config = dict(
    num_hidden_layers=13,
    hidden_size=448,
    n_experts=96,
    experts_per_token=4,
    d_expert=224,
    d_shared_expert=0,
    hidden_act='clamped_swiglu',
    moe_layers=[1, 3, 5, 7, 9, 11],
    router_score='softmax',
    normalize_top_k=True,
    routed_scale=2.5,
    balance_loss=0.0126,
    balance_bias=False,
    init_std_router=0.0302,
    lr_router=0.000624,
    num_attention_heads=7,
    num_key_value_heads=1,
    head_dim=64,
    vocab_size=50257,
    norm='rmsnorm',
    norm_place='pre',
    norm_eps=1e-05,
    positions='rope',
    rope_theta=10000.0,
    rope_fraction=1.0,
    qk_norm=False,
    attn_scale=0.125,
    tie_word_embeddings=True,
    parallel_block=False,
    init='normal',
    init_std_qkv=0.0513,
    init_std_o=0.0101,
    init_std_up=0.0513,
    init_std_down=0.00888,
    optimizer='adamw',
    learning_rate=0.000574,
    beta1=0.9,
    beta2=0.95,
    weight_decay=0.18,
    lr_head=0.0039,
    max_grad_norm=1.0,
    warmup_steps=382,
    schedule='wsd',
    decay_fraction=0.588,
    decay_shape='cos',
    final_lr_fraction=0.0,
    batch_tokens=[65536, 131072, 196608],
    max_seq_len=1024,
    doc_mask=True,
    train_tokens=1430000000,
    max_steps=11566,
    dataset='wikipedia_en',
)
Below are experts of layer 9 (counted from 0) of a mixture-of-experts language model. Rows are named router (the router's row for the expert), gate (a neuron's input weights, with its number), up (a neuron's input weights, with its number) and show model dimensions 392-447. Each number is 200 + 30 x the weight over its row's rms, rounded and kept within 0 to 999.
Before each expert's rows: a language model's description of what the expert responds to. This comes from a sample of Wikipedia text that the model never trained on.

# expert 22
Description: Hyphens and dashes joining compound words or double names, plus National, World, inter and super starting organisation names, like co-Editor-in-Chief.
router,155,150,230,148,271,226,190,256,136,201,206,214,228,198,236,168,210,238,225,242,167,257,232,169,227,220,217,197,220,208,210,170,195,198,219,179,197,226,202,204,203,231,226,174,268,205,182,216,209,190,223,253,164,220,182,163
gate0,187,208,232,240,226,205,192,253,183,184,226,206,201,191,201,229,198,207,151,201,195,204,147,239,173,167,160,218,208,244,153,187,198,171,258,241,160,184,185,232,214,216,203,169,185,161,267,189,219,245,221,209,219,232,199,188
up0,193,193,212,205,201,250,162,271,192,222,214,190,198,196,164,205,171,238,224,189,191,274,153,220,179,205,176,182,193,219,150,190,244,220,228,281,212,190,237,269,199,236,191,187,205,139,241,206,236,218,223,208,194,175,199,188
gate1,215,182,177,229,194,154,226,203,186,187,192,192,224,186,181,166,222,202,227,182,175,201,186,178,256,164,179,246,245,212,208,198,195,252,255,229,293,178,182,129,175,224,198,193,169,240,220,232,196,189,174,226,214,168,179,190
up1,230,223,224,163,245,188,288,239,181,202,239,195,175,170,181,190,229,206,228,229,166,197,216,153,231,225,191,225,253,196,238,212,240,201,210,210,225,205,156,174,181,242,199,162,243,232,221,207,191,210,136,268,208,161,148,149
gate2,247,258,200,213,223,241,168,190,217,132,190,161,171,162,208,162,201,192,201,193,222,161,242,214,157,189,190,196,210,215,271,232,208,245,207,207,223,234,205,235,192,208,212,177,192,194,186,238,199,122,261,201,219,226,197,194
up2,242,243,198,262,197,178,144,186,184,222,185,186,172,211,165,192,187,227,162,166,185,201,233,218,153,229,202,249,141,157,175,177,210,154,234,208,195,141,185,214,226,244,204,228,209,158,245,252,189,167,194,199,204,184,157,186
gate3,200,162,169,223,207,205,186,183,201,182,237,211,234,184,119,219,259,174,153,189,216,165,186,186,195,239,268,203,155,216,190,211,156,150,230,187,135,195,231,218,213,139,113,216,179,202,203,233,163,221,197,230,228,258,234,226
up3,190,175,165,215,208,226,174,183,249,219,178,165,165,177,222,217,227,187,160,190,207,197,130,154,194,161,181,176,187,207,125,180,236,175,223,219,193,168,215,218,192,237,211,197,187,215,193,206,169,210,233,201,203,177,186,231

# expert 27
Description: Pipe characters opening table rows, list hyphens and colons, plus naming verbs before titles: called, titled, entitled, renamed, featuring.
router,177,176,164,178,222,247,227,221,211,245,224,161,210,214,172,153,227,191,235,145,195,196,202,186,195,167,213,216,265,218,193,146,222,249,193,227,210,178,249,198,189,239,172,240,228,184,209,192,191,167,153,189,181,208,188,222
gate0,215,195,222,140,183,177,224,219,153,177,224,195,151,151,179,202,241,236,249,182,222,191,197,136,199,204,150,238,207,154,189,157,258,183,210,230,228,186,217,182,186,188,207,189,167,249,143,197,206,221,242,216,212,188,206,153
up0,183,149,205,189,182,155,174,229,187,234,224,273,174,152,181,180,255,239,234,208,194,188,184,178,175,193,179,219,219,189,219,139,224,227,193,205,230,191,228,214,204,204,229,165,157,277,190,194,209,178,230,204,208,215,263,171
gate1,223,194,269,207,173,178,237,218,211,264,250,196,210,225,186,158,240,193,217,196,228,235,277,247,164,235,178,226,175,238,179,215,169,248,213,188,234,183,198,190,206,193,280,182,159,165,174,194,263,223,275,206,234,260,192,194
up1,205,177,202,227,179,241,262,213,182,230,236,161,217,194,200,124,243,210,210,127,153,261,250,233,211,147,168,234,163,202,144,221,186,234,215,189,246,227,219,227,224,168,245,186,192,179,174,194,277,209,237,197,213,231,192,211
gate2,169,187,227,227,199,216,198,158,227,217,180,176,219,236,174,207,212,188,186,243,255,257,193,216,193,220,275,186,231,185,190,155,206,192,177,152,224,229,199,193,174,194,197,203,183,196,199,210,245,260,172,161,242,205,208,160
up2,182,200,174,169,231,215,156,251,177,194,132,223,219,222,207,197,223,232,238,182,199,195,214,194,229,278,210,229,194,198,198,160,223,238,183,227,201,181,167,163,194,165,178,183,143,169,258,221,219,280,195,165,172,192,178,258
gate3,220,195,274,224,246,143,184,194,191,215,193,215,180,176,174,211,186,207,197,234,224,201,164,187,216,232,228,195,211,173,226,191,236,210,188,233,186,178,163,227,228,189,205,162,201,163,264,202,274,206,260,227,164,169,223,249
up3,176,197,157,221,146,200,226,213,217,197,178,133,219,174,207,172,209,182,200,154,175,171,210,167,182,199,184,206,225,197,220,250,183,198,267,230,184,231,224,193,165,193,247,240,186,211,189,181,206,216,161,191,198,220,189,204

# expert 56
Description: Abstract nouns and nominal endings after the or his, such as life, development, death, history, -ization, rights, treatment.
router,180,246,265,194,228,171,220,180,199,169,169,183,233,209,232,224,190,174,174,180,236,226,260,216,221,215,245,188,251,203,210,196,217,147,205,218,236,208,218,211,149,145,236,151,202,178,173,243,195,211,244,177,126,183,191,184
gate0,139,212,257,183,250,148,208,225,191,165,166,232,200,178,189,178,229,173,252,211,259,206,223,227,202,193,244,224,217,148,152,251,184,161,203,243,199,292,219,276,220,208,218,158,209,190,204,206,234,198,226,146,210,169,185,214
up0,196,222,182,196,248,186,213,217,184,189,128,260,227,183,212,219,199,234,287,212,164,208,184,230,198,189,228,230,207,181,170,223,180,199,226,146,203,222,183,160,233,292,256,162,199,162,180,222,203,217,201,185,218,211,199,235
gate1,178,168,155,240,170,212,203,198,235,258,207,181,236,214,201,280,244,223,215,155,220,191,187,216,176,212,216,254,176,194,178,158,159,167,149,148,254,175,235,262,156,230,223,218,185,159,183,205,224,199,175,159,216,188,214,153
up1,192,186,180,170,198,272,237,193,225,147,180,208,176,217,178,205,226,205,235,123,162,160,168,191,238,202,234,210,174,155,206,200,209,158,136,179,179,200,250,225,212,257,188,173,205,186,195,183,171,190,196,197,190,191,182,165
gate2,179,199,186,218,146,170,187,162,230,206,172,222,243,240,217,230,195,215,148,159,234,270,190,242,208,223,197,200,174,183,210,200,213,205,240,203,183,181,171,170,181,171,206,215,195,197,165,217,256,201,213,219,179,196,232,214
up2,207,178,198,172,168,231,199,189,218,213,228,200,240,179,191,239,178,223,130,169,173,223,217,214,193,173,196,205,174,192,254,198,243,189,209,220,188,164,176,154,206,165,243,161,223,214,158,208,255,228,237,212,131,164,213,135
gate3,247,137,144,188,174,214,222,210,161,205,163,244,185,172,171,168,167,189,192,195,206,222,273,242,214,168,204,190,223,162,164,182,211,187,239,173,197,231,190,235,205,196,259,210,176,217,217,265,158,195,223,235,192,189,248,202
up3,157,164,140,202,215,242,183,153,181,158,208,186,231,199,211,221,223,205,265,167,224,190,205,240,138,164,159,235,215,182,180,225,206,246,161,253,199,226,217,200,143,207,164,212,193,158,134,192,224,250,198,227,157,197,222,209

# expert 32
Description: Labels and row starts in election result tables and infobox succession fields, such as Total votes, Majority, Turnout, Labour, Succeeded.
router,156,202,158,199,234,253,223,227,231,171,246,224,217,198,221,198,210,192,179,196,201,185,238,168,225,232,221,160,252,173,200,248,176,171,190,185,172,143,157,152,203,217,172,260,183,232,217,148,113,217,202,191,201,186,189,235
gate0,207,199,210,204,197,209,163,227,206,154,166,207,177,184,253,181,208,259,190,196,200,252,130,198,217,177,231,201,228,168,218,197,247,199,220,141,243,218,228,179,184,210,163,238,196,198,162,187,181,250,216,186,169,175,233,156
up0,140,158,220,212,187,182,104,227,207,211,203,150,176,196,230,163,190,209,192,197,218,219,216,215,195,171,199,197,257,227,159,228,235,224,274,139,206,203,208,169,242,264,217,214,148,224,207,184,208,189,205,146,164,177,171,211
gate1,215,244,238,196,191,194,234,191,191,175,221,170,108,189,184,195,196,164,197,165,229,190,204,205,189,247,204,212,210,181,201,188,168,208,161,225,203,192,244,220,177,193,234,235,211,167,206,251,136,218,206,189,245,239,194,162
up1,233,172,224,220,198,241,180,185,182,217,98,239,184,208,217,165,126,212,220,191,238,171,167,255,205,171,192,208,176,245,200,218,160,221,189,185,208,231,198,189,224,242,206,191,200,270,240,176,221,199,186,238,205,209,231,213
gate2,174,214,185,189,166,209,221,205,224,209,146,250,225,174,212,244,205,236,219,206,251,228,188,225,180,162,205,245,235,223,219,161,259,219,191,159,237,150,217,233,211,148,188,190,184,208,165,210,205,171,174,207,205,187,145,161
up2,186,181,224,161,168,207,242,249,184,253,242,231,213,246,194,195,158,226,195,170,204,188,242,221,207,154,211,228,205,237,216,186,241,198,238,180,207,144,211,249,171,179,210,188,220,169,236,181,161,156,160,230,240,194,179,195
gate3,232,225,185,209,260,215,164,227,216,194,210,201,170,151,189,191,200,188,213,196,178,184,162,214,202,191,253,181,224,199,204,181,184,186,163,167,165,215,210,171,209,228,203,146,192,219,181,175,175,126,217,154,240,191,168,162
up3,233,186,181,230,202,199,227,223,234,195,221,158,178,196,223,237,199,188,219,218,205,210,193,176,105,215,240,195,211,202,214,224,245,159,190,123,198,229,204,191,171,246,187,195,211,210,247,193,197,149,177,184,183,210,156,206

# expert 41
Description: Linking and main verbs after a subject, mostly is, was, are, became, been, as in "He is known" or "Station is served".
router,147,242,210,238,113,183,221,241,158,161,178,138,223,228,182,158,196,214,201,223,151,203,145,200,189,220,199,179,200,187,261,190,191,220,236,212,217,210,221,215,248,198,228,185,182,244,257,193,227,236,155,180,226,160,217,180
gate0,218,184,220,171,169,214,196,185,193,209,148,176,203,204,216,153,166,240,184,185,189,187,249,160,199,201,154,197,197,175,193,208,219,181,174,210,221,192,215,211,225,256,209,151,192,188,183,188,206,162,170,188,226,188,238,137
up0,218,172,214,186,184,246,224,161,178,209,188,165,196,212,185,200,195,200,218,185,191,212,191,169,222,208,214,202,199,189,253,170,224,155,154,206,166,256,212,187,216,242,231,161,195,216,206,185,284,160,235,173,208,192,226,159
gate1,246,205,221,216,252,138,137,171,205,221,178,207,136,219,209,212,179,162,179,197,214,243,211,181,167,212,194,174,171,176,194,184,203,212,199,179,180,244,221,188,164,186,153,172,182,231,190,176,237,184,196,242,197,186,235,146
up1,186,240,217,197,242,202,180,194,214,200,152,205,147,207,168,147,148,172,188,183,149,205,162,213,163,216,208,186,204,172,199,205,228,196,177,167,152,247,201,168,199,175,195,146,118,241,245,242,192,195,225,187,176,197,179,205
gate2,162,192,185,138,211,168,223,228,208,225,222,193,207,179,166,192,203,206,182,237,229,245,206,239,169,208,202,230,257,157,142,172,227,206,197,273,216,170,142,198,208,157,158,217,194,137,202,219,226,215,168,216,179,207,124,188
up2,185,187,146,188,200,154,239,206,154,208,157,207,205,213,178,220,203,243,192,195,217,201,206,166,108,226,142,220,229,171,198,193,254,194,218,196,223,214,208,212,237,171,254,187,189,181,206,184,210,244,140,199,196,188,148,144
gate3,246,213,218,137,218,177,157,232,187,223,268,189,221,159,170,194,216,229,172,239,220,223,202,196,203,200,207,225,143,218,192,190,199,184,235,216,248,216,205,182,212,204,163,249,152,184,211,152,213,206,204,123,239,227,213,204
up3,210,182,201,176,221,179,161,287,169,210,227,179,241,236,170,230,211,199,207,221,231,288,192,184,213,175,248,232,219,221,213,211,203,207,178,237,234,216,231,191,248,156,184,197,223,189,190,156,220,176,195,172,226,229,219,196

# expert 7
Description: Byte pieces of Japanese, Chinese and Arabic script, LaTeX backslashes and frac, plus spaces, parentheses and cells in tables.
router,199,192,200,163,197,184,182,199,172,210,201,191,244,205,169,189,185,159,179,201,151,222,234,224,215,277,228,206,243,191,205,212,248,160,201,176,177,192,150,197,218,170,133,185,242,221,195,167,239,114,191,232,200,214,184,142
gate0,220,138,235,222,202,180,228,202,176,200,258,192,195,217,192,177,142,205,200,205,184,193,184,190,211,189,227,190,187,215,214,227,166,212,223,239,161,147,238,129,178,165,284,184,178,175,207,214,192,220,153,234,210,195,224,251
up0,243,135,177,224,158,180,240,209,194,179,239,186,180,200,160,189,214,214,172,199,188,203,198,244,185,186,202,205,226,202,168,239,173,231,183,215,143,183,195,126,216,178,220,194,216,166,198,232,216,225,224,179,218,207,230,233
gate1,209,200,236,200,248,176,240,235,195,177,175,223,197,236,255,233,214,236,184,160,249,161,148,214,214,150,126,156,209,203,173,210,195,231,176,221,230,186,159,205,224,230,235,206,262,219,199,157,186,248,175,191,181,199,234,210
up1,256,224,203,144,217,191,233,239,147,186,180,184,258,240,172,225,205,246,153,172,224,215,203,245,245,215,200,201,219,191,220,237,258,211,196,229,235,177,138,165,184,197,178,153,257,222,204,217,219,204,179,219,197,179,160,216
gate2,200,189,197,213,195,162,185,225,176,184,235,203,152,181,219,241,239,149,231,208,192,192,174,230,178,186,164,201,176,200,228,191,162,196,241,193,259,211,209,170,160,224,183,152,212,197,195,164,206,231,201,208,251,199,194,112
up2,206,181,193,161,219,259,152,215,156,166,171,179,174,211,181,225,164,152,217,219,222,172,179,149,181,209,185,246,189,178,226,229,223,196,193,198,215,203,218,236,195,181,174,209,176,206,197,249,220,106,205,150,202,169,231,265
gate3,210,177,240,198,231,225,201,207,124,108,189,192,223,226,186,201,200,225,184,182,176,211,269,183,182,177,193,203,232,163,174,234,196,241,199,121,218,157,190,193,153,221,206,147,183,186,214,208,197,179,208,257,228,258,201,232
up3,186,176,205,199,226,233,205,213,181,200,213,211,200,191,211,200,228,233,170,205,168,210,227,257,155,178,205,220,173,182,198,256,163,231,154,141,195,140,204,151,173,246,159,171,194,219,212,159,199,205,194,218,269,186,227,209

# expert 47
Description: Physical and technical common nouns after an article or modifier, such as water, land, engine, deck, balcony, locomotives, wheel.
router,222,269,242,218,196,192,231,155,183,162,176,201,158,184,213,197,195,188,160,201,181,239,192,158,229,176,244,197,239,194,179,183,215,169,217,214,184,199,176,211,232,126,177,154,191,187,207,237,192,217,202,217,167,158,236,216
gate0,187,204,217,215,167,196,259,207,206,188,148,213,219,208,151,213,144,181,128,191,202,215,207,248,202,188,179,142,181,195,205,204,201,205,175,177,148,197,193,172,218,188,224,210,230,190,205,216,189,211,229,274,158,207,221,236
up0,224,192,231,235,209,199,202,210,205,210,192,219,173,223,235,185,170,252,174,225,223,165,170,202,151,199,198,180,235,203,189,178,168,217,180,178,155,227,192,166,233,193,165,231,167,213,200,214,234,198,197,249,229,189,251,165
gate1,205,215,231,206,233,198,231,220,157,144,203,203,224,188,191,205,168,225,211,166,163,197,243,250,209,208,229,169,142,182,197,157,239,243,236,193,184,236,178,257,184,196,160,194,208,175,210,232,194,227,245,157,205,130,189,228
up1,195,199,154,177,276,238,149,167,233,257,184,150,195,203,204,170,192,199,221,187,218,205,190,174,190,181,210,231,174,177,201,149,189,215,179,234,232,246,173,177,149,214,219,131,170,149,160,262,191,205,198,256,167,179,239,232
gate2,231,157,215,207,218,191,227,174,186,180,170,266,223,175,188,270,198,233,208,166,228,199,210,222,183,186,224,205,203,156,174,223,223,195,275,175,197,234,202,235,222,162,137,207,230,215,136,181,201,225,216,199,190,186,227,169
up2,214,179,225,244,184,156,212,213,212,228,234,252,232,180,215,235,183,171,181,230,231,213,184,156,218,243,199,207,167,228,192,222,205,157,174,145,168,205,184,243,184,216,206,164,169,211,200,214,207,190,137,184,184,239,138,237
gate3,173,209,166,231,227,220,197,205,241,220,201,220,200,223,215,190,212,204,180,178,207,158,187,252,212,220,180,202,186,205,206,177,259,203,184,210,209,239,256,236,153,214,212,180,176,217,168,248,239,216,181,180,184,178,167,182
up3,232,225,203,235,252,173,190,146,252,201,175,159,195,163,220,199,198,184,219,185,184,216,190,231,180,211,136,190,208,201,125,159,213,225,196,255,234,206,223,240,143,175,194,155,218,233,172,210,208,207,252,276,166,168,154,208

# expert 4
Description: First pieces of unusual proper nouns and foreign words, often surnames, demonyms or species epithets, like Kab, Ł, McC, Tsuk.
router,257,212,217,186,261,204,220,192,146,169,216,250,208,200,205,122,187,194,230,166,153,244,208,215,164,182,246,218,176,210,160,249,252,214,160,219,214,208,170,213,214,201,197,189,259,240,182,232,207,240,177,218,250,177,224,159
gate0,236,223,219,227,215,236,206,255,202,204,214,225,160,288,192,144,164,198,193,210,136,186,196,159,145,239,153,218,219,145,164,242,251,238,184,203,259,211,222,222,178,176,262,231,207,169,238,203,242,251,233,157,243,152,198,233
up0,176,224,228,285,229,178,199,169,197,238,192,247,257,195,223,210,194,201,167,231,242,167,181,193,186,183,268,199,119,179,235,248,195,176,220,191,228,239,196,191,199,153,216,158,150,133,199,193,211,189,195,163,213,164,245,187
gate1,211,184,251,244,160,209,261,220,226,144,228,159,101,207,185,188,228,160,221,155,186,190,209,190,209,186,188,200,167,185,169,172,152,251,175,217,183,182,239,176,198,231,207,233,172,207,188,219,198,251,222,174,210,169,209,167
up1,214,195,212,245,196,220,242,257,210,195,186,188,200,248,244,212,204,238,185,259,247,188,234,226,260,162,210,180,176,222,236,231,242,179,195,162,258,243,159,183,214,181,235,233,186,174,212,182,201,176,142,168,181,216,231,263
gate2,233,194,198,189,235,236,230,201,189,241,153,204,230,177,189,204,173,202,190,185,201,250,205,160,212,160,255,208,178,184,203,288,170,191,157,234,241,180,226,175,176,171,218,157,166,201,148,216,181,167,196,195,205,165,177,236
up2,265,151,185,209,180,194,233,214,173,258,230,160,232,220,151,212,154,157,180,194,207,221,206,200,201,192,274,201,180,233,194,262,230,244,210,210,186,201,191,168,226,211,235,142,185,240,143,196,237,166,199,197,192,211,169,200
gate3,178,141,130,221,165,208,147,203,161,196,222,192,230,187,219,186,188,172,202,204,200,148,231,160,203,122,194,171,232,242,191,228,198,182,264,202,148,185,208,222,212,195,229,255,163,162,212,191,222,222,205,155,205,254,198,233
up3,242,146,159,220,206,200,141,166,168,201,211,190,145,234,194,208,193,208,227,184,189,155,219,186,177,156,207,182,228,223,158,186,243,204,245,199,195,187,169,221,212,202,260,218,177,159,167,234,172,247,203,138,197,248,219,179

# expert 51
Description: Opening syllables of uncommon personal names and surnames, often after commas or hyphens in lists: Hal(ttunen), Cal(athes), Sal(vin), Al, Ar.
router,245,223,220,187,182,155,226,198,184,199,240,165,153,202,181,177,220,240,225,201,133,192,194,244,134,183,205,262,222,265,147,201,199,252,182,177,153,227,202,182,218,196,201,210,223,239,194,239,223,233,234,165,240,168,232,177
gate0,184,269,177,233,167,145,178,180,274,152,147,199,201,148,164,212,212,167,215,262,218,185,162,241,174,172,189,212,186,218,261,159,150,172,180,216,173,157,217,216,210,243,178,158,182,221,219,194,192,191,213,158,218,198,196,243
up0,198,179,154,218,180,195,224,190,218,172,192,214,157,196,180,268,269,174,203,189,148,164,210,251,177,145,157,225,201,209,223,207,215,151,169,190,198,252,198,177,186,212,149,159,222,171,160,203,168,188,211,168,186,184,214,162
gate1,180,202,228,192,179,227,225,171,193,214,188,198,270,168,176,202,188,183,249,221,212,239,210,179,186,256,168,217,199,216,216,190,178,187,181,211,160,251,204,191,191,209,212,215,222,150,174,231,191,214,199,236,245,239,167,202
up1,175,187,162,239,140,187,264,191,213,227,235,156,214,78,193,257,221,210,215,183,235,192,244,155,236,193,186,212,199,217,231,200,175,210,237,223,165,231,162,203,217,173,172,124,209,221,208,276,172,181,153,258,221,223,218,231
gate2,209,210,235,244,148,127,235,221,163,280,157,225,217,238,235,215,215,179,212,214,207,203,204,179,198,207,178,196,234,182,186,278,133,146,230,187,179,172,188,183,189,185,235,240,170,200,197,188,222,194,124,229,177,151,215,224
up2,163,186,230,231,108,172,173,210,202,221,209,208,155,269,233,199,237,201,203,212,222,219,214,223,220,140,196,244,175,216,226,193,154,167,238,193,158,175,215,166,195,184,248,214,168,210,208,277,172,176,133,248,198,200,141,130
gate3,152,227,153,264,144,198,213,185,232,200,173,263,182,231,209,213,211,213,186,231,191,172,159,184,180,213,161,237,212,209,198,197,224,222,138,124,215,154,236,155,209,262,194,167,229,190,206,218,215,232,164,266,185,187,210,210
up3,181,222,195,192,223,219,199,266,222,215,202,162,214,219,269,228,182,219,250,253,192,153,220,177,207,181,187,199,203,182,202,199,190,250,207,167,188,213,216,246,170,207,144,225,187,230,255,180,151,176,204,184,245,226,154,201

# expert 5
Description: First piece of a split word, often a prefix or opening syllable, as in non-, sub-, un-, anti-, Sc-, inter- in scientific or technical terms.
router,179,273,259,263,243,181,175,235,167,193,230,219,179,217,187,183,192,193,227,248,164,242,197,207,196,175,220,224,230,201,180,202,249,228,179,214,177,205,209,253,212,167,224,187,210,231,213,168,190,199,178,165,236,141,162,196
gate0,191,199,134,268,182,239,248,203,168,223,258,165,209,217,156,183,222,162,199,159,181,193,169,223,198,189,216,203,202,165,219,152,212,186,222,229,169,224,188,198,164,219,155,159,215,193,213,239,234,232,193,197,229,177,208,168
up0,190,210,164,193,202,246,200,219,228,224,169,239,193,230,212,201,186,205,215,225,206,195,199,146,222,200,213,220,201,181,222,207,170,253,191,216,215,229,235,218,177,175,145,178,176,254,236,227,234,241,180,234,226,237,212,220
gate1,159,174,207,249,163,186,175,202,225,92,226,219,176,191,243,248,235,265,207,189,166,211,214,170,275,188,172,145,191,246,252,237,200,198,144,154,258,185,248,208,189,208,218,205,197,218,187,169,216,215,179,220,210,210,163,168
up1,200,225,171,184,216,197,231,213,232,209,194,271,188,207,184,182,201,232,269,223,225,165,214,190,231,250,138,263,227,222,195,252,161,242,155,268,213,194,196,194,182,207,181,238,172,230,229,204,194,188,180,192,174,158,195,221
gate2,182,209,205,217,188,193,178,203,208,158,196,193,201,230,208,129,207,211,151,212,173,229,259,177,178,196,211,225,195,195,225,145,210,242,236,164,183,229,174,246,193,215,212,173,207,186,234,276,223,208,212,175,251,200,211,177
up2,156,205,186,165,202,206,198,168,242,184,158,221,212,189,233,207,183,158,210,217,236,266,178,209,201,169,208,209,232,187,208,280,141,172,184,179,212,235,134,187,239,163,148,240,195,167,181,247,223,162,180,200,191,204,182,220
gate3,200,213,170,195,158,205,230,199,266,259,191,198,209,189,169,224,179,221,278,210,233,223,176,233,234,217,195,249,226,201,196,221,146,209,200,193,191,183,158,193,238,212,209,210,182,129,245,197,258,238,231,200,214,163,221,171
up3,230,204,210,210,199,165,175,196,211,243,195,245,210,223,178,208,188,241,237,197,240,233,219,233,184,233,126,231,157,241,175,195,203,194,202,248,239,204,202,172,229,268,198,259,197,234,245,210,196,302,228,170,175,202,182,195

# expert 54
Description: Separators and fields in sports tables and infoboxes: pipes after scores or times, slashes in Apps / (Gls), country codes like ENG, ITA.
router,232,188,189,270,190,199,165,194,231,172,245,241,221,195,213,147,182,260,196,209,181,156,190,268,227,250,243,175,208,186,265,223,210,209,194,207,207,163,188,159,205,254,197,183,144,130,177,263,272,170,214,205,179,270,225,235
gate0,185,237,185,235,216,199,193,186,163,172,270,240,227,180,182,143,189,231,221,206,191,221,221,195,241,182,130,160,255,205,170,182,220,192,177,198,105,195,203,238,240,150,214,198,157,197,239,210,177,224,187,221,172,219,233,174
up0,179,215,172,191,214,188,208,210,148,181,255,198,200,204,216,171,177,205,195,241,192,203,254,224,197,211,193,236,205,202,172,147,221,218,205,227,132,197,219,223,202,140,224,151,152,165,215,206,223,221,179,222,168,190,206,192
gate1,233,199,184,203,225,175,195,195,186,186,211,244,191,250,226,144,207,204,184,201,202,207,180,154,181,185,144,181,179,218,242,240,173,187,202,165,140,263,167,186,207,209,189,196,183,274,228,197,259,128,206,189,214,206,197,188
up1,215,251,190,192,210,199,200,229,231,243,196,185,158,282,183,210,193,247,186,177,244,213,204,212,145,213,202,250,167,265,203,188,224,220,192,232,208,232,261,185,213,181,193,163,216,132,191,189,229,222,172,169,156,188,215,166
gate2,180,182,224,119,252,225,193,209,216,174,126,208,195,194,222,207,201,175,189,200,211,214,229,245,211,202,249,202,234,155,184,213,152,184,178,207,228,153,185,175,206,150,188,175,174,184,169,191,187,225,233,190,235,204,278,181
up2,226,201,236,220,211,216,188,217,238,202,211,176,193,173,212,206,166,220,219,150,227,244,230,228,180,205,163,188,272,144,163,178,226,134,199,211,223,219,169,185,174,194,171,173,207,191,224,205,164,168,223,229,202,206,229,207
gate3,191,195,257,207,237,212,210,259,209,200,199,246,180,189,201,207,188,174,235,189,228,186,196,181,256,190,177,194,227,210,155,137,175,159,225,222,152,189,201,245,191,172,218,228,194,195,282,183,179,182,164,174,249,245,188,262
up3,209,228,237,197,186,181,251,223,233,197,154,204,188,136,197,314,165,169,162,205,220,189,246,215,202,224,189,225,196,260,220,231,211,246,229,219,184,239,215,216,167,200,178,200,224,200,190,193,148,202,187,200,165,214,184,197

# expert 63
Description: Object pronouns, adverbs and plain nouns ending a clause in narrative prose, before punctuation: him, them, there, it, on, others.
router,152,177,201,208,178,170,202,205,184,188,203,243,220,146,193,161,236,196,189,234,207,215,215,161,216,201,227,188,224,190,180,174,229,239,230,197,189,199,178,233,169,146,163,179,155,189,182,231,173,207,188,199,192,202,176,223
gate0,213,194,220,183,230,220,195,201,252,212,186,245,235,155,229,212,229,202,209,189,157,177,211,242,151,212,179,179,206,151,203,188,212,179,224,188,211,188,218,201,189,219,226,179,191,193,164,230,187,157,210,168,233,237,242,229
up0,206,232,184,219,246,243,163,229,283,268,183,247,247,156,245,176,193,182,190,194,201,186,190,197,206,207,177,191,156,184,219,184,187,204,264,204,183,181,230,183,215,200,233,177,123,215,161,189,204,201,193,179,259,209,218,159
gate1,168,244,223,211,242,160,218,215,217,231,148,232,168,200,189,219,208,178,172,166,210,173,196,181,220,194,202,202,220,170,161,204,221,139,185,207,232,179,224,143,146,205,183,187,189,205,176,167,212,169,188,234,190,218,217,240
up1,198,212,213,219,220,229,204,237,188,173,172,202,184,215,231,168,173,186,240,181,197,169,235,189,211,204,186,200,222,225,223,211,202,206,210,184,195,169,204,159,245,205,224,221,179,198,146,231,256,198,193,198,192,211,242,244
gate2,188,206,203,221,214,232,161,213,155,240,175,217,113,196,216,198,169,211,206,222,171,206,267,182,218,196,199,208,192,243,148,178,218,204,269,245,246,187,175,193,155,152,164,194,210,231,173,185,187,228,166,227,214,154,195,252
up2,182,174,212,205,180,207,139,233,183,202,213,148,120,217,214,206,204,138,225,175,120,171,211,201,201,177,203,224,132,201,177,227,232,189,242,187,219,231,207,211,117,165,210,191,175,232,216,215,189,190,158,227,211,174,137,248
gate3,182,227,198,160,157,201,203,196,180,190,151,178,205,215,205,217,188,124,174,161,182,246,214,229,172,153,153,225,271,187,236,179,259,181,203,192,209,242,225,141,212,198,180,198,184,128,202,215,268,215,242,197,203,197,224,227
up3,122,171,183,181,166,229,195,151,273,229,177,191,203,191,201,187,195,199,224,212,178,195,201,212,137,184,168,187,246,226,261,186,187,212,189,184,229,227,199,159,219,205,205,206,177,264,268,203,238,189,241,195,205,199,216,248